Experts of a small language model.
Experts: 256 experts in each of 11 layers, 32 tanh GELU neurons an expert, 8 picks a token, a sigmoid router, a shared expert of 64 neurons.
Below are experts of layer 7 (counted from 0) of a mixture-of-experts language model. Rows are named router (the router's row for the expert), up (a neuron's input weights, with its number), down (a neuron's output weights, with its number) and show model dimensions 0-95. Each number is 500 + 40 x the weight over its row's rms, rounded and kept within 0 to 999. Numbers have three digits each.
After each expert's rows: a language model's description of what the expert responds to; "gets" lists some tokens that make up at least twice as much of what it gets as of all text. This comes from a sample of Wikipedia text that the model never trained on. Tokens count by the router's weight.

# expert 10
router:521555481489527442517490521478514494463546484519453503429529534553428479427487474521569474575402525447434498501470580460528484530475517537516551442557526568460562553489522503492500473487426507532496456486455558525492449474497467509534537532506546485479550560462539473446477479468487593494
up4:516510500499498555487443433551524487493512464523481478478547535491472499495510488555459544554427465470399475529486451572483526471539485477532465485431522568539505555470481399533469445499437465489521489533566545571487457475529472514454450493517563492484492564566481486454474593487548543516
down4:495497476484432488496490530511498547569544531497481536432519505474425485519519488535484541525497465537502418427643524530451462573527543498451527501493509459523555482511420473520482534543481572508538424479471521506386448452479484502533536561465505502537476483517459524509476500450527540487
up5:488523469480519513479513560555455465517509491541476508423534558484558535447568516589505455482452555504518507474484486462496471524517555571478559517509437501480477473540433528395498449551434474545474439459477529527506434450566515509564537524507508510395498519470546466474505474509485472549
down5:481557469526554454506501547502519478510470432483515469473593541554493575517519535439524522532492497476563519565535470442441457529491485454546439498454529524595508500528480498536458488523467485530493386458470503497472445470491529498500526487488570547431487523499498453473620486488496445464
up6:551490441494495497516480565480536492535531488502497531542492538432411556462536461493520481554462448577462502507467509478531545477464484441437517472438506451492489525500545483544527480500433480509473516477484472578514496495530455563486451429389538577548487548506493613519524521538498552494
down6:434470531553425567547494413489443481524459617470508455507494461527532485471522482462499477493560452491506379572570452471485497532583545471532523509502511475515479480517534492487505557491547491494531486496548507490490444469455550483498527518504484483485495443438503557551490524560514498417
up7:496468591513503479561469551491426435479560502498459507458502531529476450462537566522496465466486479501488477479480568495479460453512479560502548532512532587530527526466513562458535496512483559426544473429501487529523560491460423500495513590511576429533484439570467471488523513547483503545
down7:522540478505469473439560448554460532469516483475475513504477477459455551488364473499540502562487503511507452493586482520457524499464492495567487503534496496527491434497521552501522576494486481523507520479452502484413478534552470510522473552518522471512562470421521555505499493462626411515
up8:431477457564536460497497507516432524522586548525502469484470525494509571463514498491535491477492478448470534614449525492548564518460444564522464503557565473476432512523547578527489487458475518499516435469434559492514498485525520492505452459504523480495569538511540431502454537429481567531
down8:527542449538400476510493502530533553441535493576563443491496448487489506554412539487488494458458472450493482556501567429473502511509579500513511523542496489506498519501529502552535411467544464560520463501464447504462491454462530547472589535542490452503510540461453500558489438509464570495
up9:529570456518484437529496539543506485503532507582429515457559516455477581472528517521475467471495444451447538474483510556496449505561431451489416505464488534500502515526512514564471494447575458465488503510555538527475415488455488490444519538512464538464473552437508498450553513559442462557
down9:535599482530477476562475495483514516486516570537485485545477522541451429517527461535503475529491541479482493516439488500551351537487511534451531521576440474469468457584463521523476515442530511472527548553503471523490515506488465474482473522475502575579411455508462453527538459509496492459
up10:471508545475549362502477495471500471483458553564541515540474537581586494486580500497495498563494529508440466477455534502530484466451500502452553511495511487477517490484586504460504493526482496506493546539457480519452468454439464524457522532487500480489635500571557519439466473488533531520
down10:517471475485492462501501491531486445541441517505596465512483461532492486509493507553488509434581468478513505475475469488502518479433564436488537476493523608551469535463518488489570536436451473479545433465540477517503541403561480464560524488490509443505548449538540561505451480521441545573
Description: Word-initial name pieces. First pieces of words, often given names, after a space, like Al-iona, Al-brechtsen, pro-, adv-, ind-, plus line breaks in lists.
gets: "\n", " Al", " E", " al", " v", " Ed"

# expert 61
router:562543494446560543476471446465533508517563464491467462574477505522517506501552516500467502552519533456480472493429567478519491555493513458520451502521499475437445554440497563512482534554424468590467504467548481553527482492504514506486497475476481617529479550460527542435515585473528471437
up1:518562516494467515415477459527465498521580441573481480499433487514454559572555513512549517496514500437459518526431505472506562515489519476440508503511487524423468465481420538472554517549394486503448501536494475444567483485519519490436556445487542508544511553538496509538458516540561495530
down1:502514443458454497526533538533555506497494498477499504563534477444463541482471533540522486501446547547484504423491548508462483506482506547575521482456572455441543481512375464488529553386530458554481563471454486499534451463508490458533532503593514558559470424513512481523478497508486491519
up2:500494487445516487457449481484538526506479498515477666546516483482502513544483481522440552485442487524485470543465582538542488530587463454526510500523504470511506502515481462559499521506514540482456486456487490496514532472515475403558475540484490646522535533498502473453444529439460489541
down2:491464556570495454506474470476543533520503498455468449468510471502462468496520461474488548499478551463480515471463562490450501598443478531546519525525546437477509470513503570488475488506516489576511594526441498562527460590543498540516487531432467432480564527471514493450556535516416459428
up3:436576467450531478556504476482474502528597487454527519498444455544501485534495511529445485603434562506444480530477514490518488519545469496477525549447495505465532481523468465491466496555442451499494554469432497519509514480467565437531396495447562562502465565494515592518491475521517491490
down3:491511523495458573489495604537502528499510449476502573518491518474502549478520535514556478471528542457566516503515461459485487484515512413508565571578476489432452520513418497549483496461480450514490505576462518510582418540460442531517407519522524439495505458454455443507497538525486501485
up4:477531516474480499485491467529475480538532437537483573456456457546455462490436591424426490541580469439464507564457454546474486526517493474528476523480530461540473457519506451454543493489471500511456438524553507529509507516491560482535504497513578565502527581500528566510553525431553425489
down4:508488480478382551515530554470503564496469538488477544534492543517466470421539506530509558468541534469441459466502545503510517506498504461460459479512475536552455424427513567502526555440521486501484498480553471560543567560513551470521471491545459426450483567535552449537488441514449501459
up5:449519502439541491507474526510530471614467525457508577508471535482441456487542564473460528536475463552526462455434537478542563503526523416482498478518520462469479443472491584454532486463492474512505480511523521530487539545545533493554458535477558556566497530559508535454543591474514425492
down5:524490493493418496559492526463525474601491463493438497510551450438481536498510498493541487480506591488515449523580457498500418472446460489495576491487526461517472440555549497472486521531477471516494494539482483559516531465510611494489420525483461520495530469575551468437515471580456535479
up6:537467524515500529459555455457544537513562473475499494450453507450525426507627531606463485549533490492500494500422588524547486494528460488510479444510497517516438454507491539480471492454519474535522495500522500499520426496497518501468453514488527522555516496492500508442533582424414592510
down6:470506518549506545497451484599465539492481509575455578537495522551490521488529548505498496511453418472571481520481529464585445460504435464499491461416490522577549505500518494521521510536497467404550551492508409480515457484496477436433519501485476546486520427492547550480506494456549497503
up7:550532491555514470555468510473496440538555496507482481559459481545508539399483521564515531485453541466429527448495580542561419459458471480473470578484492487490506506502527495498514499477424393505435513508485527508534526469443498501565502532507452527486569519450565519545448454507554528499
down7:425477537509444481515544543517527491423523459502521443510490525512531502519558499522472463430558431460501483482436551505451417476473525513493485432488516540461566543523509526544554538509534501389511517522592508527520503393518480495514447456573544459511506495522495512484482493561522513424
Description: Months and military terms. Month names in dates, digits within years, and aviation or military word pieces such as av(iation), Com(bat) and Civil.
gets: "==", ",", " ==", " April", " October", " March"

# expert 34
router:600497532522480498501533543481460572516458489498485514516435506555493522458489485454467488503574508489496529553500424507575565572481426517470505498477528493559438514467517504436556513531570504500478450472437499381493488507420507468466507488552540476491503521556503532509520521487563428439
up1:483517557466469519515508558545482492537513484517505538486599503544527504550523462548478484436437496482484441470502523523532486515461442585501457456458497500477451551511553487491532505516503563520480503586525525459454469504450471552498474500410547498524489535563426473480447517583579401483
down1:520515509447562468458547486467454549563559516478431455496553482442549499475560539536486521577488475487466456523474540483472487516445451535494466485497581510475482452476585532463446528476440537436583462464500513450491528495541429499535512554518486499501522513474456600436521535544525478469
up2:510556452433485552482500518519505527477453524474452511523486481541451484544471497553501521493492521470511600551470538490521508525459472475517449571527562534577441549512508537436501505512470430512529487583525473479461512530482520398517429514493568503503459579538517546534426521451560434493
down2:563551493424433482475469508472499503444576472523517427544555464537435584577466513491532467481521466476527477475497506425504579454570485518473512574585455472449488448492537472532509585495507513586463528510539496460482520527471517445471450519451502502510518513497495496536516505515429465510
up3:478565551532577507509519560491479466528532547475432593466466481601484513517529531515528520555486547579477488516484454485506543431509487451455493404514460510495572482482492482557547509534473499438443492478497493494501458508513451473483439554558481493543459508564517450470460476477479596476
down3:494524506516533453514421533565480537510504528456507567502537516503505512490440486494508472494451524574526423509425511507470499512472498450472472488412497486430521453445492508466439473528540484433518519500458465519469495553579576532504455515491547505518469582528478488496538543474511622599
up4:514447449497512517558500508506470496524489584540432458603484521485531523416564424509441524546474565528461543508482505490540511446539413490558506573486525520531511450530518441430538486479529472499528570498482483470559465506441492434514493428547531492494542486555537456519451482475495483500
down4:494547536603468490511533521479445499496515536442496541502510532539487412497506500452419543457484474495541492493583521385514537485516477490507463528482456479502527518449443541442442500466512491491500520501487562589499536591483458475571507418540504527492468539486511574473573495467501519458
up5:571500508462456436511498534547499494484513492544534519542458463504492504515504514500546526452495420503434526553499534445588552456468489500517504498531455537510487532551469509444499483549491464490471470509511485464612454504474541455521462410463565584531479512480462539483400511418542437466
down5:611475486422403481526478452477517497461503480508457434546507474388472533516506474507574482439517517515511516520515429490486506544518455504477540436472536519488547510496556502509510587464514548502507465564532511483499467509466465410471509489520542533419482551484539564580514529492529526507
up6:495517600506478506475475511521475480478484500568531520458486474464578537504485434507458481457497543477435514485470509472533529579553419536513457548520553497569523511535500474432558476577487506515479494530524481508497338508523513446499484464525505493430498507562422473468487508550483475527
down6:457448466489509539471569506468462545465519514544550532492545501516533502454476521491515461516489482573558481486552463504494555486479510375471558449505518529483559460519536509484406522462552475440588464515439485537541418436473514447522489519529523499521600483486516476423547485504526514494
up7:553531479450554497518549520473462441523510471534529478517487472531518463483614469471451512422483531515479510528474445555582514437499423471485535562508565508461417492486462515499513474545530524492508508556483532475493506473487514464442451501447494485535507486561459586547547487426544441423
down7:569542513475464409457502504519534490409505400510542564581539511537533471467449483564531517465526515510454518495542478518443574525527467576433542490494493446521490483495498512536481548483493441526451487512488614497458470529501513464547493472521395492465524521500487489479472567526501483480
Description: Word-final pieces and parentheses. Closing pieces of words and numbers, like text-ty-pe, cl-ay, -yl in chemical names, plus closing parentheses and quotes.
gets: ")", "\"", "1", "y", "am", "ar"

# expert 24
router:564461467579493490447484450531543519456510534476506483527506508467458500522431556443508529557543501490575469513584519480415470432521560579504476457543456468515522556450494528517484542530493492512512464482504461421453536458490540528455543537533470474483479416432443464468545467486462538462
up10:493452545508512452448568513517497514520537518606499549410539640457509481477485465508463477526516486443482506502484474582520504507551465494478494471404509498530448508473567552482510520452501449488483458526475431461564514575520492551486422471573520477520534516515497496499458455478491478498
down10:517547468478450493520476554565468537511522463429512521476500445554505556493563529467498506425448465493472571473536468555413523537477514471563526493477511500560478549520487463484542509464542531494419563473558468507493590454535534449493490452491477478438507508482548522480516571483407432486
up11:493553488506557548489455516499535551535392540460531459497478475556500505471536450489465457512499488503443502579488500543492484485462497433451571517448551422517493503524561482467466438500487417560522499558540543549432510499505485458523431542526477496528524610465518520444461504554471486498
down11:447477519431520581457518528482459554539504457473478548505466465545558433468529482414479472549425516561491580501481535486478494527450528497500551419458537440508436536479532424485491496565492501551495532554552521532529522457504446536496507510493552513490500541510521524496456511576453442433
up12:538559549465586494475500511523462525508456498469461559484466540489509500476465474514464494537541537488501527484478485439562481462502554525480529436424617479524462480482582420501552437472448479491491531511506497445541419502533519488476462564502501533493558464443463587544532449544491535535
down12:465460514481565531555457484456525486498495512478471530555484494535483453528552498524449520538483508565484450410522551493536465462426515468543559535532464451578510530489511511526439451420425540453505478520573499500481508499518584437518460499450511539509535519471593557440431506536483482492
up13:515482437526503557481485512486481484544420500453509437460511495473525563449504506527455492537535521513540517572480523480535507546531410470504432551421561492557549438474587473466500465437500485515534496506500474522520429543502495438458385476471514546490568497575540529485512489487458535516
down13:490577491548503484493489486526506452481473513522410450495542543520589523434546489472497541487504498532464477477560453454502539512462569500444562490512526474568468509445489471453404520519488435549561447513536515493415550488538554533513582501468506516481530518442511455475439498582473517497
up14:515482552515483498570587497553537500498486409521528590492540500451531490528499504512417543517471408518476472486458471518518518458518471511548568485511472520444454522470526445480542477520563440496437439534496495479559473500472498469464452531499475515562534534501526543496481643542492496528
down14:503426566495476534525509492515437526498484475530457467480501478452556555472525478398547457539445588465433525560583473468525503528493482531512570466502490518555477499521491491523532499489552563577476512534562492457523533472500519523404533382486455474507522457432512506491516493486472496521
up15:498503520473506448501493568472465442508500475458551637514490480578426511585494484547548525475479505457471447522466451606475533525487436537510453465536508501512523482474487481500553483455459446512518513500583546530534467463519507467402535567486497480494486536487521496462488492471423467475
down15:491513488486530478507509469522475554503461442484544504464435550521549460498466530477435447470478569476403472501530511481509512484513488507459556458488494544461463553543523523406485467540527515547448517530429437516603509514519551508514556465459611476480555494431503487483575542524537489536
up16:489435550519480414497482537495509501477523431517445541485477522453533475467450599566503396538545533498521537488481436479448524513511559462512495468455483528502578380495488514504544498507444491524523508484509476566506565519550491540519440513535569483498501530484517461501539431499464434542
down16:564566486463505511578543480465444461505462510494487493466541470521550482527525402410540577438501506508522422506456527506473509584457501534456537555561447500501447602497453480523442547521450512515516515510465493533446491536486520435472525495433545531496435452480529523484497529523491527497
Description: Foreign name endings. Endings of non-English surnames, place names and species names, such as -aya, -ova, -ensis, -uki, often inside sports and taxonomy tables.
gets: "a", "i", "o", "ia", "u", "us"

# expert 53
router:448492426486509553482433501501536533529526472503544521505494504478584496539491611450572527497511483459607499443501452448493458512516470430462520523504543492494452507547441480441514463511499497486486563513416590499527527422497444497526522506509510521542457471579466501512487527432455527511
up0:441521506501478526514520612475493486515474497472491524472532479472593535474481507562465485464549558472488486430493483515546498481531466492376591557501488547475493479494481453405474503483556487513501501537485499503521483525563448455527514455487541535474475443596491470489458520488412558544
down0:486490449514498501530437564480562589523471474484495503520537487461502455538485508500478511553503523465611466484570498564515453518503510426493511557540551464499498529572514396511451502509516537560491451525483490499520442444459419487465438580466468494511541446477486525515535459544544463447
up1:524483457504426542475515528557491500511530419473493493496471541506527471558524479537446520411535494422516491469490536482519480548508519493454535554465531493508439445516560448504517484576507521471496515599453544473529445510509427482452447408486521512477493454538487566552446545496557578527
down1:464491402476532530545511514552559610493575447517553476490525487552506528552500568498497539507463567486529413495504484464556481486483517462466507562496502515488499469492546496462499492487514580509527449486495487459491443505450439466454449512441526482474440466543400483570540527507572503501
up2:456582489508466509547493482513453529556427431531562499562553547538556475509514514501443506522385480462598503494467446530498419507434495431488511513466534516512499546511427440486490435494483490437505538539450519527530510501562512463472482529518489519487490483521524408539497521521532544540
down2:502529539503535508549426477562492548491485525421497556506502490520515416582508484468515493407503454596495588534497555512487468503481471497534466512562548529456491480548460481501467470512500560483504467478534543418519467457535512484580524491498503439492485493509504397459508553488503421446
up3:495402484508552503556529533456528475491530485540484570480471475547573495513476533499519441496517494513530486473487423560494454517517423465557458504479385498500496449565497476421492504472568520484467495504471503506534468478520480496523494445526535477551570498532555539543467615547509576483
down3:488440500538485595508470434465509459482538524498542487422471496522497464502481500391472544516539535529595504588511442545493459446517514455477473537548465452421468508552492560523516406510537562439494520537520493566454530468466440521488473503512534528529466461535520477487463518544499512523
up4:472538486466501517515491431526470550528488486530484526474513459550509509477516521499479487427459391526480463503485490514470475568516544501545469518515508459499520515567534495484464490456551500511496439489464558607541468466576451496485448563465533527580502539519505574485406552446467563584
down4:495452536487499505518506434487531512500521439411518516490474561504491438511431582478511477470567523467577494502376509491450459577583514491452573515488450440521460510510482555472487469501491594505517457504524508484538518435497502517473559501514564535544445545518523499489496442524448488490
up5:517465471514514542526510501502534472479496520524484493570492507571574545507463480490468486422491487575563482529462490519499447500485486514467474513487521517483474458531517503382503433451587467493512481471395521491503460485576439496577476424522530523588514524500519539510459521459590507436
down5:458473484525470521556507439500482485439598488516549493511484530485473508513514463465456488457568544547573505522497509471559367460449528433574485533513476573460460547527409564522503493506523543430467476505516458504481493406470504547530499527535534531510458497532512519442494467489531524502
up6:505430500480468463452489513503485454493499420513456540484500438525553495557516542492482542444532522470530524496476445528563389504560468477499586520455525535518421464523471533422584457539496487394520568468458529507482507507500442504537578506516549531538535504535495504558478473485504487475
down6:498496456446481553451452455535532518457499455571488458479591506535482528487481497416513523536480524576527540539614524475519481452535526517531474508455499546453521462560538490446513438531490492538465509483502481591484516498418542522516543483453548524508437524434469514472494502468557413491
Description: Word-initial l/d/n pieces. Initial fragments of words starting with l, d, n, ol, sh, such as lift, lockout, nicknamed, Oliver, near non-Latin script bytes.
gets: " L", " D", " N", " l", " d", "ol"

# expert 6
router:573459464597474477463505462526516537498507532479491526479496507465499493544422547439544532515571494488579459536591473494436438495475563525487460508508521405564519531406485548503476548492458516520497476463484504462502510511503571512455509453549463472513500439471415487472520469480431525484
up0:468514539506518515460547503472429462541508421515551573467448514539544544464504581522488500545475447495492469557499452526557464515540471481511498456430562495475542516427518492479468504533421447533436464473457506584525465495569497497457518482498490517426519572541500557510464490540458577539
down0:574507488516517494517500527509505487469502559528442479478517514495514510529527469504476497438518478489523489472718477525508549499539481507529465526515448507537480495565509448513504448505485449514524464537496489468498466474490542409543484498510509464434480417525489452614520470473546488468
up1:493502450469496458494456502414494477566525450504514540522475553528523536491483521517467442547523327485521504518488454478503485576509527433469504479462482478555518478458542439463460507580544473444492498487450517547506461584492493555521489484497466475521508508484580480517557512548524571519
down1:514485485496576429524544480435525492482460564503477494494550527571555566444547523586454543552457548509494458528481495462495478522476561465421505485493447483435517461533477479502410541431468477452482538522530470502506496496463503444576459545546451463439520552526541500495509526535556461537
up2:515475570493465421473537516465546559504537514553511577531460491534541457551515450494470481460456461452541484413485489507587492526498505485467522571506486499524546477523588523438498428513507516429461434508495516474468510514469470484502552529486462500518478602505509440472444558555521481579
down2:525581499484424466444466481511482492513519465524524567484406510555615506506514523444493512506525472481556446464483530472603497468478518520505461446495483547545540539491479496471492484448520529508482435478462470467432494532472461538520591513568455472521508508517447438523559583497457486527
up3:548471542486517439492481525458522479510520586431587521491426529448537578514478437516504480562457500510521493467473550519485504529514569548503472393438484473489510459550451495449588501512449519412499515535469479557494476507513439455519523469471510500523485488505506540590535490493578481512
down3:473461534580448495498526456520469498538491481546595438531438511506534469501436526467463537519508494508462522505502488469505517455535508497534483497578423542530547496506541487454549532512616497473552470455521531516449531489515536536477504462534455472519432364471450505510481547554430496482
up4:496471556486528550501534506506479508501568539441485525591566492581521522550473534497480461449496450494518569491483440523608467529546433507553508558491465510579494497523557563489498521533457536430488477483489443513419541541475509408471492451507468488462532522525461482526483473447534460487
down4:438459481507449442532534494479484460530459506561528432520479495442457557478581487504466502536555586468509459453490522417443492545480594545427517457495485514460502501485497458469484484490590494516549520447506545505522489492508537621558527471449524505541516475463523547484539521500450502542
up5:532501528501559527578487493479507505519518462492571481564492484523483522496529466452499419471421482385459467458483469470509462503545498520526507487465489551457506477500557440435551502497466539522473492540551493516519530465556588422493429386431545477529472497508438529463533521530508520506
down5:501538485480432506447553506441544482512486520495436522475456451470473485534481525544463528545586515582561541506577496486482449475536473515510518531482481481521540530525450499572431501523478464465553454483442490541467438541427421519483555553541486519469511479522568521606475474447480472500
up6:503435471534503508570494471447452500498505539447511466441446479481465530561520474499485504439514485574456433545465527536530537453423499493471513486558553550427427462521552542490594476565526454483495445508481473545502489492505477525546548450500525520451493500529568536595454449531507489467
down6:517533508540522450484458535459496515543537456450500451500451470426483457477433537445462547527475509515468542467444600591572503494399478519423487475486555476497510500442544523511452448491485464552527468476536512550526576572477508510529540552521477572491499523452540505507502482476533521452
Description: Romance word endings. Final vowel-ending pieces of place names, personal names and Latin epithets, such as -ia, -ita, -ora, -ata, plus California.
gets: "a", "o", "ia", "e", "i", "io"

# expert 3
router:540547535524495480515490443520507523467547550453577480462569571494508476514482518425519529525537538527521484435579519448415495533445505544484463471539516502454516496469521486536460573471530497502463486471476529410536557473502544534502534466468462410470457454509482452409499559479469428508
up3:560589527485560505528480504563429473471560496513491514510471467487505575451454457498523462535497507573517545481468522528464498490514492533519514492483539540486459529554384435512449516493520475428473463506476482502573482495512471455522493509445507500527504508427528534485405480437597412510
down3:441531501510474444472438508485554477515446540491440472530571513461515520491512555441516505505562493530490503492492506430518508486555476469543549502517528476515564486527448556526454523445478523418517512545515448457532575401496507484466491529537535480541480508524451483459484553592533509367
up4:464536461504631518434486474470461582511558499472478527507449583554528548454538524522483533566489512518454597461483579442467472536527532449506459521537512479472510482534500461479549506540453490538447539546491532487482460493499534483496513445477469505500478559426484453490466553500430457499
down4:521459482494468542556549465459445431554463473529554541511472471450472568472524543484545492549432512490517451529511481497416592524542465500576509538516487502467623496483498506547505549514486548504505515448506464415491516512494470494440524442521476496514446448487503512526481454504574564439
up5:545484484467499455454427476561472539496456439496449574546413514486544480514490502517521446458413472514486483508488466563525524535582527464542476595437476462485559525481575482542578467498513514480497498494430525529523495473513498490439516526523487493480447493423473557482442489492482561565
down5:528568508505376475480558517539553490466473435456472482468498479529450502459534468479478575449571501556503520517550470491482459535535520547514479482510524489515477510477440469475483459581521431536497457506466522550465448484512515445520463519563548556464471613471497489484504566509456555560
up6:551515501470512480492472566462533506551566483546506486487531459508422551515592519483459434461536521528495493512488522486546598494563502461500521425521491559496432452419478546560464506501496468447494518534537550482483488507474518509428472526565575452533575456541476539486448487460483439525
down6:460514483519443502452542440459523467419468493491509511517487475457496547468532407484583542505477456506474526502361464540496535525498416491517502509445507526548429479465495510540505577533506506511553547430551522498500489553501517517562529550539488445470482466488551511499531507559547503418
up7:483519449469555454503488552457490449541596537570505510488492498555528462462525537514513450545478453510549534473514511546500543548451506452509491541457484549476420385492516559457529492501465443487413467505488567521581514494496503527508481560482505446515513487479510399506447529425511477491
down7:476493501452549464413448519554435483481464561520552509515501503490465447550548510523522555520444542482473507507594460494487506458438496532524505492496530556455456470388473455572573499488537530560481530506454443484502470549518521458535488534467550468473496493461493516421559521506593527502
up8:541572524423532514476457576555546516456484472479525578538511567531455521465573573488492529465502465468495513508480506492549520522502496456515499515456471416477517502477566507493490509503530399486464527549402539472490444598520499448422528497470488453543489517535501457481448535484493446473
down8:492449523495523529489511502539471412451438457511557455537488459477419479592507502482529552536492464493536478552504553446518503518533465456501492460640509490464561480542551494516570483490544483484504484465515502425527467518493430545512512406540461523476530520449444495490540503534531448537
up9:524456514432511469533457506527475465495575457472520593490453570520489489526600508523501486560469509481444519495507468498466429547573496515447505462479428458527520511478517522481473538556514436488479452480468469490578557496456485431529482467557507494433565552478559485539417537490528522540
down9:464544528490502499484478486495489483496492470499514484539528515500510533441497461503475506509424402543435478499479517476558523584462558545516517531528557476483507495495455495502435494514440458499527586506479482461465522385478471512523523439474370545545484523568561560482526522555569478545
Description: Determiners and subject pronouns. Articles and demonstratives starting a noun phrase, often sentence-initial or after prepositions, such as the, a, this, It, plus LaTeX backslashes.
gets: " the", " a", " The", " an", "The", " this"

# expert 43
router:493438499578496497543500446587551548443515512460493479478486447426490499538426550436468528558575479456528470475548507523438480495465517541544458484551526467520522524407434517535500524514535532531511468493522471487489536460514495607509572524530508511464470492439471477453555487487441476445
up5:451462505523468469519489493483499556521496523437486549559519451524492600523476505505460462442550509516468457501491463497526442571509568388508512630549506484528468427482553497527537466535534474516552479526497565554515539480508484495523463484516534460497449477428422508526446531486557517504
down5:471480513525478530507425495515454514547529557417489467478515471548450534407545485499499503460455529529552507492535429502509426446477528567496548489465476512515476547458489547456575562478514460538469548529528505507497550527458516523427529539533507475428585555499540447486520441537424519452
up6:490502504544505497525479496511491512514551445469505549480489469485537557478513410530486504456533399486470479505508486507495474496560451523501582536403535518508447456479467520431566415499500497469481479544446473491538422485510477504594498554490542478483550578497453608514467495469511455559
down6:515465529490550542577503440490518580487512481466444463479551440535471562515393519567496546490518469489505492497521464552513435482526475553479535537501522442525451542486516510493496513522519524497510522484511404470524520427561464576499492556467521524463515524429462501457483447395548467546
up7:479493428503475506523496490477464524494470402571484456551470494483492578499595527530509438466527521467410540441485599474518535490503564446532554508499480483463495479464571462511552515536482551454461444520486500521485496552497512502462547507554467436432521441490480455463543494498523442559
down7:495501495519491465507460460529484461470481536456497562470522465423425568514455449473482417525454489494504494537502475518522525465502492495548458575462537534570546527475440460501463492494536504463521506495506493541451544445509534485553603480475549567491584581569501428450482565538540474486
up8:495502513501582414534537461508475475521538472494471479529530479444514560548470475522484492418468521481464476459501494505488549556532497523544513564471493504519532502524444459470555446566441475494439436514516516572479485501487416503570542507567461445482465496481578415489466547541520404497
down8:480504445509473544505478569581459494468409586497493463460482422553569504577488466505513491558553506515575509429473481552485485525458471497491529491519491421507470517438511514532459506552489471452494464479474493455431508520521525448426590553539494494548482467464527554527553522498487527533
up9:475452576465497479519467557531519510500422492479434421560441486587463558530455441542498526490502508516548589475470465513480518467504569571504463452494476547508574506540471503537538485574518531503473425565454496564447494517522439473494493518555472484485514494511535507445539515528451447504
down9:490461544539561490449524586495487442458491451551503503527490547543453478565477420505500492510495475538515539465630484471478485513450505500450506507476533523491571558582505453537469490524445573504485515458491457480515558510506438441471503439490414513533491463488442520436478560492503508545
up10:441473531503507461501482510537481456464505484479475497583449514453447581536466489519496569530500540460561555550447532532479495564468546523524466531499602524409544422540524465538495484583486505481477500538460493548468475481562426470577537472527586465513516521462499500532505514471472468514
down10:502470467532488512505504522537513528538458516497545473504561502506407491552506449457497451481512567486510512464577438514464524478497561508486592553490497553569574522567460513548439523526485479500478515479514455522480509528435528500464424471461505565417405467511466514465550483536416527460
up11:481477525531499423474515505552564531504488482439408545482488480517499443565560489523488564522458444434477526476434512555539435542470460502491480463452470491453513466508408456560560495504502506530487526502523474604487503522490411542502468494494473510504522507542431428438554524495475513544
down11:526525531522492526550383490505466482488527454504487513539507523474487541491501466448498537501505506571531478432573442582510499428514492512478510430510426550476538434493532528447436544541508542518533455475495526474507391577509600464497477471491536509489443529520574482507518490443533503485
Description: Year digits, initial s. Final digits of years and scores in dates and tables, such as 2016 and 57–30, and word-initial s pieces (sitting, skyway).
gets: "7", "5", "6", "4", "8", "3"